{
  "init_std_router": 0.0106,
  "learning_rate": 0.000573,
  "max_steps": 13855
}
Below are experts of layer 4 (counted from 0) of a mixture-of-experts language model. Rows are named gate (a neuron's input weights, with its number), up (a neuron's input weights, with its number) and show model dimensions 0-63. Each number is 128 + 32 x the weight over its row's rms, rounded and kept within 0 to 255. Numbers have three digits each.
Before each expert's rows: "gets" lists some tokens that make up at least twice as much of what it gets as of all text. This comes from a sample of Wikipedia text that the model never trained on. Tokens count by the router's weight.

# expert 0
gets: " in", " In", "in", "In", " from", " after"
gate0:168155094115137112119147115140107063140145179068148074102143131136170128118121124109142109071107112128103097173092149127146172167180125164111126162115124146115139148105122128144065118128146130
up0:125197115153122145071167103109160146156128178140163128107080139114089131181117145136114192115114145101057135226123186131108142111154137157150082144150185174143161155130132133122152156138167110
gate1:146189121126143125081165143182192146156145090160121103146155093144184132204095087075088113068131132172090119131084117126061176141066151108080112151117163127126096105120092149103145195191146109
up1:089146160146126139152118110123170073152124140104125167147135088191144118193149127158140112106145105166167158128082125136121156076072149115081153090104134135173172174132100123140127200131074162
gate2:148095184123160134168168134146121124105113069142118092126131097079187125045138145089124094178105150139123197135116120081129090112100142090113149163152139119096065115124102137116106116103056110
up2:158089122128144114128169116098166118146098035190124097186152045141167099126140134112130138130165130138118140097109164119198130138117190090118133167116183131086131167122118108104102175118113111

# expert 2
gets: "-", " to", " and", "ed", ":", "|"
gate6:115115175171151185064149080117098110131077155103183126166126132156088125111132102146140092148094050102049092093125095158075084158114151110123147134107146148147154102149131155089111134140177145
up6:084156144100209150103168132123089079131134147134134106147140131128099179093177127126153088120098136144109127140105108106139204074157147104126084152081164125117167164072125127108180119085125127
gate7:152109133104154107151145158131181209172159167138124140127072157136159145114094125131135174060165143137127167091076131126153117118137118085119110132138080085110153141161119139096118151131092114
up7:145215120168159124247141148155129111169153154155151052153114104118140098130128142205117118098123098114161124108051182157150138107111061110146135141120157115147153112100109115143111127154138167
gate8:089142172159174166109154136117142189092133123147094159185146122129083174102107059150154089112096144141118147106147091159137159149157155077092167117143136101128075124102160086155119161106130121
up8:084136063138129133146075155143155107084091124135151099091118031067063119126102132144146203137128102175164103168161071134152157113130129120156092152102080131159163176172168196152083113094091148

# expert 17
gets: "s", " (", "e", "es", "==", "y"
gate0:141200146101048149158180091164154133185133168079109086093173122171119182135190163163181135134078176126080156123113168118189130142125141116147181146146164099139095184140089093092106130152127143
up0:114107134151118199172082139166154090155114148103128195183161147182157135051159189144060166110097101164132122078082094144118145116188180120127149145111171132148166109171110103178099121105132060
gate1:060166110093147177124152103116131200133151148097121183134060131097173179078115092141082121113071126120151122164136077146122108164125126150138143116154172154074078141080126088090141160192110089
up1:160148128035118097169183081102122120147130137106206119098154187155136149143098088142060118170112078163098086100154106058112175131174142116098195128178099175119162082147102141129121140155134137
gate2:105137147142107118164106157157137100092058163076149144115160138094122135149061135050135155152101112169138115140142170075069132154169125134119150145170204105119177145108088120113197134196182182
up2:154143157172082145154191135096104147084096160190109121174131164148122135122121069145139143149107128107181158161158164232123181108163097075145171156184113125118103109135130153141148131110134130

# expert 16
gets: " ", " (", " of", ")", " and", " 1"
gate0:131162198118133110083127160089102142087106185154151099138153054072180123126137106094103135142086167125140195123108197083139132198101157091129155135161143170118112115109099086139099164120115091
up0:159167057178152169088144159110140140132134232091180128111096185175146141102080108115056079127142135132118143133076146151155142105121170131103167115188066057100103095115129135123163132109103090
gate1:092076178200091166151142129169128126141089184106129141179117162112173170151126133124139163149104172165147154099171105112096183170127122095064119129148087057117097172115175124133101146141094104
up1:170198118086158111124137128110126173143175113166147217113119160153065149121162112125023130141138124096112063098140119125159072148058129108022152115123139120138066113069122162145116179142128164
gate2:132156126165147148135135150121129138121154070066178063092155138137143150090124138142154141137097052134117127152135147119141074149137128138159128095113095109150180163133135156089055135162058166
up2:161167118157094125194186163163121122130114062098094150116135048123106055113080139105094111122118123154125118169097106167132155151111115086163135086056128116136128088113137172176124163096120120

# expert 15
gets: " |", " was", " (", "a", ")", " had"
gate0:070138160161109185133153168129127116101107163096085156102143191109152096118103120162153098174113112141161109184089065158113128111148152192104103162085133148134160127093179129078079200116171114
up0:141135157190140106118110156135139144105068207105113126098177109135153129135136065138149155134146081089145143103165166121144123125126093092162163128170123139112158090107125141160087102075148121
gate1:132090188099107119138144159134168125092126109119087134081114141146093132166087154120102105183136110104158116109143086161110094139108120059091144088101138065104115143152162073086141107149224130
up1:114092087055093119170136168091101150179083174126113072159128101133094126133145158133148128137101165154099097141168113111131151122148148166158074118123153179160087159154137124149163155111094170
gate2:095155134148194112136122097144127146110148108103158011062119124102127139111124172108128128078096142164067118163148135090102087153125132139110187140136123117165136078135118107129116121142168157
up2:164120138113141064172121103137074151099106165139173130070111111123137123145147139136122119163148171127128140182159149138132137183062149127067143111197092125151101148118143116147155131148116104

# expert 14
gets: ",", "),", ";", "\"", "\",", " well"
gate0:155105137144076106136193157160133110072070080111119138133216117131170113117162115138132150140056146138116107145129160102167178142223070118100177121165119116097138081173140110069144202120112153
up0:165125110128048119064165107173163154146130148083115108048186121093189137133154100107172151162173128127112125142084124101120111179177175114096098121073112174129152185158130148052154155134133098
gate1:136188138118096140122115136122099191104178083100134087106138132167160149127091169136158167121156078096132164150087148157101060066162138115107088155142135096086116161067175132127147179147094089
up1:107160145151157094115116177147130181101147117129167072159163123124057174115165194167095123132129126132135115131113106125080133120109150135061088175156133081133125094093102151125134151159165165
gate2:119141125150099130046072154081138149085110111143061145095174102122125157176083111114159135149190134077128142140118092128147086152172106154076142147170127171091155177138097146077126100102131038
up2:087144080120177099079108106137135138128176132111138098153112138154121117173150070103159157160186114107129142103124104180079061064149149110162093138124111075070117126096190112128107109120136072

# expert 4
gets: " of", " a", " —", " S", " A", " 1"
gate6:158120132123153149178167066127098111118157119160103057150150146157152095100132090087160153113116163126131122137053185143174142079162181136138144185123175183177154213111177104165064109127114121
up6:149168157147113094153094139078118133130120142107138129141106128161132164098127118130139097172047129133142132084118163063097053150131143168049132130073075122125157053093126107130148154121160130
gate7:160144181144092159182169193074118135149084164107150151097152128134139115198123180160110090124140102137148109190084135145077193095118221092097138162116201125093146188080069139136114174197144136
up7:147180105157188118096079114181128142121157120117087129089129101153102152117101129078147086152140177106119170143150024106115132154137103121093086134139143113171141136129168102089060112087106030
gate8:147131116124135127067105164146076140205116121158089090168121141158138089125115113126114058118128069061125119045121078123071131121073143144120128144179108104178127143147088125111160143108166153
up8:131110163171090150137166199091148108102100194138114165064173112178140138145083126097184154146135166143070088186166126127136138168114117155172102112153145098122114164109190109074151128177103125

# expert 10
gets: ".", " |", "a", ")", "t", "e"
gate0:132098092145145182081087134179142114157089072133075133189128126139113140107086133102143148088119119153132128162101134138118161123176148152155089075043122113149123142107129152086097094184185141
up0:131130145108184100117168151106195083146170184125131156182129087166081138123157095153157128157143082080189116104164133139124167194107116094113153104146125123153099107083092145140131098099144148
gate1:146157162098112130092141125149171139153105123076151088135166119071134153142168113170146124036180215137119128056187122135214092062189129116085113140149089185123090105155122142157129112163124137
up1:115120101122150083138174130119160130147084145136091173097170066081129122049203113035116073172200130186093125131156136100119116171119129199068143159133176153099079045139119125133110117120154127
gate2:125146166172158095109123144134073186149161178152111090141145181094163170133096091105136149106083133133071156128086159083105105118132156101127115126127116096132148161099129100127108119103127095
up2:140056167093153163162092104204136137094114112122179136117113132192143122122173081155165108204129168159077187142147162207133127111066137102104119158110092133146098122148175116205144127156177140

# expert 5
gets: "\n", " the", " The", "The", " is", " he"
gate6:124144153221103135138132144146151161067137124144144157172114130115112121105191115107110118149103165070067140184105122142100129103140146095108112082112102121146113143123172117165138132112035176
up6:111103144084125076111185115067176155131096166151116124149171143139117140070128192174166080106113169160175122127108170127139131136100107166123101112160072129152141084122132126120112129156134101
gate7:148186143198114059131145102055087166083138128123116114104169116107138202031072147186099100132148174112090101105085085078121143114140129096112134119129172142131120110156136145124089135118097125
up7:054141119149125140078129095108138058121132137120141146154113084157147118150140156079137134207106137091047145116118122100111112118133117137174125149131113130145109128128145079153143153086123166
gate8:129156147153161151124112147093146116152192123135112099079141116146151117154089181081111105118172162065138111149092147085146115174113068150121082130127104143112123130176131140100167124106157139
up8:117141141128113076143212152179154112131104134119088103107153115151139117127102072112115073117136141070128144145110144125171127106115104122105192114137052115175083113123100126108156118161106070

# expert 1
gets: " of", " for", "ing", "'", " to", " on"
gate0:123114127139146130163138128184191170163179112094122141135164111120130179103088128065165164136130128088134165078115129120157076186108133132143147154125140085163176103157161108137101164114130095
up0:084125118133139134168159131113152138146147149091142123194113089186110142106181157109159104164054144147106102129121160130176097165143084094129108128095114133138123166117139133129108090127116129
gate1:128144099132095163148093091128164093081053168154130110121106140121125133129118124123139125138155110126144104107085137112177094180190159139138150130134105133100167085061105189099131130114156138
up1:088139117084137109122157137100112046125182099157162131173151098086068165178188137142145139102095124081095154183139156084099108122122139148130110128121162135116132174161156130087139151135159125
gate2:166184117189119154159103138147126113114175179175147125175139124198146119150185122102129090123161093135107176162138181115148117145120110168120136088094105122147153095120103091116122137153101165
up2:176099131096131116138103128150127151109125139119176178127088128118095139146113122142143153139114124115185176095104079126123090158117145119102098157112167133111164155113151138184194164157063074

# expert 6
gets: ".", "|", " that", " \"", " when", " while"
gate0:137150128168196128182166143133101090053123156148138112141171154123142180119144134096131132124129160122110090105161165164133182132117112112125132147133130130177136177157045092144109098181088093
up0:174143070096165142102087115207156117135181101112127137145126140165081146109039035106091061133097143092161071150064105098083154101126094170120127147154160131134148178086150144137155139114102105
gate1:116118138123130095114126175154165055142118128100066177152137143058067096151158212107103133113149114140113124087117136104076144132150119097114116117147094166077126139101143168088142125181145151
up1:118117132177165126140154108154140175130146042138094130105110167137085144102163126169135173139128171108130128099140112141199136124139137063158151124155077131124136103146103125109117153114148159
gate2:146107137111120202110161106200143128115107096145100106145143082110132139138146070109152155142159166168128144075133117134122155089140145163113144151120140109131108120071098051144128125102125125
up2:069124121221093115154131122106114146131187173048142183160145118115112137145153127140153147133126112180097141100118115110114116159119140115176116103087163196163120107135172134077165134139187102